Below are experts of layer 2 (counted from 0) of a mixture-of-experts language model. Rows are named router (the router's row for the expert) and show model dimensions 0-191. Each number is 200 + 40 x the weight over its row's rms, rounded and kept within 0 to 999.
Before each expert's rows: "mostly gets" lists some tokens that are sent to it at least half of the time; "gets" lists some tokens that make up at least twice as much of what it gets as of all text. This comes from a sample of Wikipedia text that the model never trained on. Tokens count by the router's weight.

# expert 27
mostly gets: " cont", " Mart", " eng", "ilit", " vers", " comm"
gets: "ent", "al", "ar", "ant", "an", "as"
router,140,143,171,160,189,214,238,204,223,210,168,233,129,268,214,149,203,135,222,253,140,253,240,194,140,198,249,214,217,161,170,109,225,185,224,157,174,176,140,177,221,216,261,174,275,145,203,217,240,194,182,162,124,191,168,180,166,174,220,219,269,175,272,327,206,229,216,244,222,223,154,203,143,174,227,205,182,200,126,171,245,174,204,244,190,190,238,207,97,264,149,226,169,258,261,178,159,292,188,206,283,152,176,160,158,179,193,201,234,237,232,208,177,203,182,188,243,186,188,236,212,286,202,186,204,175,159,218,249,195,196,286,188,112,183,221,254,171,182,132,184,186,196,242,227,177,245,212,214,145,148,179,224,208,177,242,242,217,205,182,198,230,181,236,150,226,224,236,243,231,237,159,118,244,146,222,206,211,210,172,235,202,259,168,198,153,169,135,252,193,172,267

# expert 3
mostly gets: "\n ", " res", " def", "',", " ass", " oper"
gets: "\n ", " f", " C", " N", " s", " ass"
router,261,262,162,175,198,216,151,205,210,189,177,248,228,200,259,279,167,131,207,283,200,183,175,188,214,156,156,178,283,254,158,244,165,227,218,222,202,207,253,212,224,208,191,244,201,222,146,160,121,230,254,169,208,238,176,166,179,245,222,158,152,231,206,239,170,211,182,227,210,155,205,236,189,245,231,246,260,215,243,180,124,141,185,166,155,262,152,200,187,247,206,189,257,230,226,111,171,150,233,235,190,219,201,182,284,280,264,261,188,121,248,223,246,228,217,128,223,231,210,232,257,199,140,177,271,146,206,247,224,217,223,280,297,234,206,215,181,150,196,239,240,162,216,220,171,199,168,163,241,229,191,282,163,247,197,176,237,203,227,248,224,263,233,239,145,182,236,142,99,185,144,218,236,172,262,224,234,173,195,186,243,218,200,196,227,207,173,240,204,247,212,145

# expert 16
mostly gets: " two", " only", " more", " same", " three", " well"
gets: "it", "ly", "ot", "est", " two", " only"
router,187,183,216,207,287,230,256,204,213,221,174,245,189,193,212,169,219,121,239,196,214,234,255,245,210,297,213,263,223,208,220,216,113,211,228,211,266,156,242,151,170,237,163,139,161,139,175,246,251,182,163,175,188,227,211,140,174,202,159,234,199,280,162,267,170,188,166,189,169,181,156,257,224,214,171,203,145,204,183,223,177,202,244,163,158,132,238,229,243,192,123,226,167,220,223,213,201,188,200,246,234,181,140,178,162,183,166,227,161,159,176,126,197,208,249,190,213,101,254,222,209,240,205,198,196,244,143,173,263,265,189,211,148,203,198,254,223,198,114,183,216,171,195,241,149,227,233,258,237,241,143,132,164,206,224,285,189,131,148,240,142,153,200,195,208,191,191,263,260,212,155,166,205,230,212,223,127,234,168,206,242,213,255,244,148,123,212,146,257,159,224,282

# expert 25
mostly gets: " con", " Se", " house", " side", " Europe", " pre"
gets: "le", "e", "ia", "og", "ce", "te"
router,213,218,150,212,195,199,252,158,196,262,212,195,177,182,216,191,233,195,163,136,222,239,233,185,259,262,202,249,259,265,191,199,159,194,195,212,177,143,145,216,219,171,175,157,275,213,136,190,214,176,149,217,190,232,152,167,197,201,204,166,185,191,164,192,197,214,198,222,217,158,229,285,109,210,207,256,242,209,143,210,245,176,172,199,254,232,128,157,254,127,216,192,173,188,175,206,173,206,165,162,239,195,214,150,160,206,232,225,272,213,181,168,155,121,191,151,259,175,257,149,128,245,306,233,242,244,188,186,204,152,197,191,168,246,237,160,253,185,156,242,240,104,128,238,160,179,184,283,256,221,117,116,234,164,152,167,168,220,195,256,238,181,180,235,176,283,212,261,233,238,226,194,210,212,308,216,198,180,280,265,208,218,180,156,171,214,185,149,173,203,207,188

# expert 1
mostly gets: "s.", "es.", ".", ").", "y.", "ed."
gets: ".", "s.", "es.", ").", "\"", "\n"
router,205,204,229,215,224,243,198,286,180,184,186,224,148,194,168,236,149,253,174,218,219,267,194,267,203,214,181,145,149,209,160,251,109,238,214,237,185,201,199,195,139,166,144,146,193,172,210,197,115,191,196,151,178,189,228,182,225,208,163,203,121,272,250,208,246,249,241,244,171,116,184,195,209,210,231,222,191,219,280,180,158,115,182,119,199,211,263,201,156,229,206,254,275,170,160,213,211,212,190,179,186,239,168,197,205,278,170,201,244,206,211,228,221,236,266,240,218,204,265,142,193,141,128,226,306,231,232,232,187,245,218,138,178,257,264,121,188,231,233,159,231,276,186,226,225,162,166,212,169,239,187,215,229,251,194,186,244,264,148,226,201,221,200,176,208,172,175,170,160,218,147,271,260,196,228,167,180,141,244,218,252,235,123,237,173,272,191,224,211,215,146,138

# expert 9
mostly gets: " as", " with", " had", " that", " who", " which"
gets: " as", " with", " and", " that", " which", " had"
router,183,277,161,253,244,120,144,235,194,145,161,229,165,192,237,281,193,160,132,237,137,166,183,227,232,185,175,179,208,234,197,165,146,197,172,210,229,224,163,304,184,206,155,279,176,184,183,232,210,171,154,250,223,141,232,210,217,113,236,153,160,213,226,214,223,157,184,113,154,201,218,196,189,135,260,263,194,204,261,192,197,138,180,199,187,135,229,215,185,243,140,238,215,175,201,225,198,159,250,190,170,211,185,132,209,268,230,213,203,162,223,202,199,230,212,249,216,181,235,207,188,144,139,224,249,196,170,278,145,245,237,272,219,195,132,140,211,198,188,179,240,196,230,181,271,237,152,182,162,235,266,177,201,244,272,184,236,227,167,201,150,181,202,139,239,171,260,143,185,199,209,240,227,146,248,187,153,119,138,223,150,255,197,253,161,216,143,280,183,179,181,149

# expert 0
mostly gets: " |", " —;", " 0;", " 15;", " 13;", " 5;"
gets: " |", ";", " 0;", ");", " —;", "s;"
router,177,279,261,221,236,246,150,209,157,182,239,215,212,142,254,247,163,236,217,185,231,192,158,253,248,157,123,156,160,162,176,159,265,184,234,196,170,148,144,242,246,266,159,236,222,155,193,216,221,152,160,195,242,204,239,181,213,255,191,199,200,222,199,167,179,168,253,202,209,161,258,210,245,150,251,233,252,175,256,214,229,155,205,138,187,171,207,219,267,210,255,207,192,208,149,266,150,163,258,251,144,289,187,269,177,218,207,242,150,203,162,159,256,232,126,249,244,244,192,208,257,159,185,229,207,202,135,241,141,224,264,196,174,182,141,156,211,246,232,219,131,249,250,238,201,204,175,133,188,234,171,223,151,180,245,166,227,190,148,184,221,224,199,161,262,171,247,137,142,184,135,258,267,164,158,195,202,231,264,154,162,235,251,237,206,146,210,179,158,238,151,229

# expert 23
mostly gets: "ic", " pro", " ex", "er", " Def", " Super"
gets: "er", "ic", "ar", "in", "ir", "or"
router,171,152,158,203,232,192,276,222,261,243,270,152,166,286,169,178,218,132,143,216,118,177,253,139,178,180,187,207,169,215,221,221,216,189,147,227,209,169,223,184,201,175,220,140,148,210,197,188,197,162,233,198,242,213,205,242,246,217,254,160,199,163,158,224,183,177,194,183,290,188,216,262,147,232,214,192,188,223,159,169,225,233,125,224,161,156,169,121,121,214,150,214,183,235,262,183,183,245,182,127,229,226,212,193,203,110,161,266,269,267,178,174,185,210,242,211,147,193,181,229,169,240,133,232,246,209,200,200,215,147,187,276,175,175,182,261,230,168,143,186,159,179,226,193,190,213,213,229,221,210,157,205,142,221,262,213,161,157,168,199,202,220,204,229,168,326,232,260,253,206,194,179,137,250,159,287,206,270,183,236,237,214,246,146,114,176,229,215,219,281,153,216

# expert 33
mostly gets: "==See", " Preceded", " Website:", "Personal", " Clade:", "|---|---|---|---|---|---|"
gets: " |", ":", "-", "=", "\"", "==See"
router,234,166,205,240,224,168,262,197,259,196,245,167,172,202,211,181,148,244,218,167,221,186,201,173,161,211,207,158,223,168,290,193,225,180,237,270,177,235,202,278,208,210,188,258,207,149,176,239,220,228,234,194,160,209,220,214,254,215,271,169,202,219,265,99,280,191,117,209,215,281,147,281,216,176,244,181,243,209,215,200,139,248,157,290,223,267,189,145,241,156,229,210,230,245,259,184,231,161,211,216,203,188,238,248,275,222,189,261,222,209,239,185,160,100,182,165,189,222,277,218,273,186,248,149,235,130,182,218,174,249,207,165,212,218,183,176,168,199,260,214,144,225,106,121,204,190,243,176,230,152,220,197,208,137,173,117,179,147,241,203,263,160,160,150,209,178,233,211,228,150,204,184,183,240,196,208,176,191,167,158,189,160,248,121,206,161,217,242,140,223,202,214

# expert 12
mostly gets: "ensive", " Force", " private", "ational", "ious", "-based"
gets: "ate", "ary", "ical", "ive", "ated", "ance"
router,222,216,118,233,135,205,342,173,185,184,154,108,130,161,191,167,268,154,196,126,152,207,195,216,177,244,202,219,164,134,152,195,207,199,249,190,212,184,182,208,190,248,238,181,258,188,229,207,145,185,178,204,159,223,182,185,163,201,166,211,198,225,116,151,216,168,135,167,126,193,204,220,231,138,243,240,162,188,148,134,207,160,145,187,258,117,237,204,160,198,117,257,125,181,179,192,248,215,199,152,231,159,211,145,249,151,233,199,210,214,253,190,220,178,218,206,161,186,257,230,157,183,195,126,248,188,187,194,293,211,163,209,198,238,173,199,237,288,189,162,192,139,193,174,231,151,218,184,220,159,228,213,234,196,165,212,244,180,241,181,187,134,214,246,163,205,126,200,216,267,250,173,166,240,191,196,235,268,217,243,220,166,249,195,222,144,204,102,223,172,258,228

# expert 21
mostly gets: " to", " $", " would", " sh", " that", " about"
gets: " to", " that", " for", " on", " $", " would"
router,232,201,225,158,185,202,168,175,155,215,159,192,187,171,251,286,176,190,195,212,112,166,123,224,238,211,176,175,251,178,174,243,208,252,164,213,271,182,221,179,188,146,143,222,164,191,214,188,224,262,183,201,205,268,188,165,201,205,198,235,194,197,246,229,184,150,246,194,196,124,217,188,219,155,178,251,221,207,264,182,199,128,202,130,171,167,177,256,234,157,210,149,230,214,175,193,219,157,253,210,213,241,166,108,266,248,265,206,145,118,252,228,144,278,252,213,207,145,237,201,208,256,192,247,200,224,237,151,188,265,220,258,268,213,221,200,122,244,202,253,216,206,190,133,261,182,217,130,208,199,282,215,129,258,194,125,232,195,162,232,169,235,146,67,213,191,206,161,189,179,194,233,212,148,229,216,229,181,204,251,190,225,107,236,178,215,211,238,184,188,136,152

# expert 29
mostly gets: ",", "s,", "e,", "a,", "),", "er,"
gets: ",", "s,", ")", "e,", "a,", "),"
router,234,263,163,192,241,217,180,225,197,179,148,213,261,155,163,259,135,256,174,231,205,165,136,254,238,234,176,150,152,159,151,186,128,192,273,196,195,226,170,221,163,231,149,224,234,255,258,123,209,184,156,122,227,124,224,171,228,226,225,196,178,238,158,223,156,263,255,160,221,149,209,219,225,191,188,244,163,175,261,164,252,215,160,140,174,203,203,217,200,234,165,212,156,175,226,242,246,186,263,148,213,197,207,160,249,213,219,254,172,155,133,233,195,252,226,238,242,224,211,178,242,166,140,260,220,151,253,195,152,165,241,191,237,296,262,218,115,214,197,169,261,165,228,217,145,195,191,205,144,265,207,253,193,182,222,209,225,248,185,178,233,245,256,144,232,226,203,134,178,194,270,268,191,147,201,149,230,166,173,223,234,243,90,261,196,182,159,252,186,198,192,166

# expert 38
mostly gets: "ated", "ed", " made", " found", "ted", " released"
gets: "ed", "ated", "id", "ted", "ad", "ing"
router,179,159,143,138,250,190,201,134,236,211,222,213,108,211,198,200,236,183,162,212,196,255,229,154,162,226,274,226,135,231,289,145,260,166,159,156,164,179,200,186,157,205,217,217,176,230,123,200,239,273,217,248,182,192,149,184,177,280,156,293,206,166,130,192,188,172,147,229,191,200,172,215,223,237,227,215,205,235,110,207,193,165,187,204,159,172,246,227,238,231,241,177,164,144,184,160,173,262,212,228,260,167,181,192,259,236,171,181,256,264,187,178,228,248,162,197,219,167,195,151,154,152,272,158,103,181,253,153,194,172,227,240,178,191,164,265,225,202,210,221,185,166,211,133,183,171,164,247,284,223,160,262,238,171,170,218,172,259,206,117,222,173,218,268,228,234,153,253,187,266,210,223,208,152,182,148,168,264,170,236,180,221,210,194,238,228,246,110,213,225,207,169

# expert 18
mostly gets: " of", " in", " for", " at", " =", " to"
gets: " of", " in", " to", " for", " at", " by"
router,173,179,205,275,257,220,146,186,254,169,225,225,254,157,266,268,152,274,247,186,203,177,119,273,257,192,153,116,203,197,155,155,221,143,202,169,251,230,178,228,174,124,196,243,184,223,176,189,194,180,220,138,209,191,217,169,156,206,187,103,179,258,183,217,194,246,213,176,231,137,182,169,236,194,225,203,210,186,254,164,215,154,173,201,153,174,261,218,225,226,213,150,191,220,187,231,166,140,135,133,183,231,215,227,260,214,267,140,140,166,209,205,223,219,230,254,164,262,245,202,233,191,179,218,239,194,196,235,126,205,194,159,211,230,198,194,205,236,160,172,161,265,163,216,204,144,201,181,141,211,289,181,153,206,245,220,293,241,150,199,262,269,126,170,170,133,146,167,143,178,223,196,299,201,190,215,212,154,228,224,223,233,166,253,148,164,161,206,177,247,222,131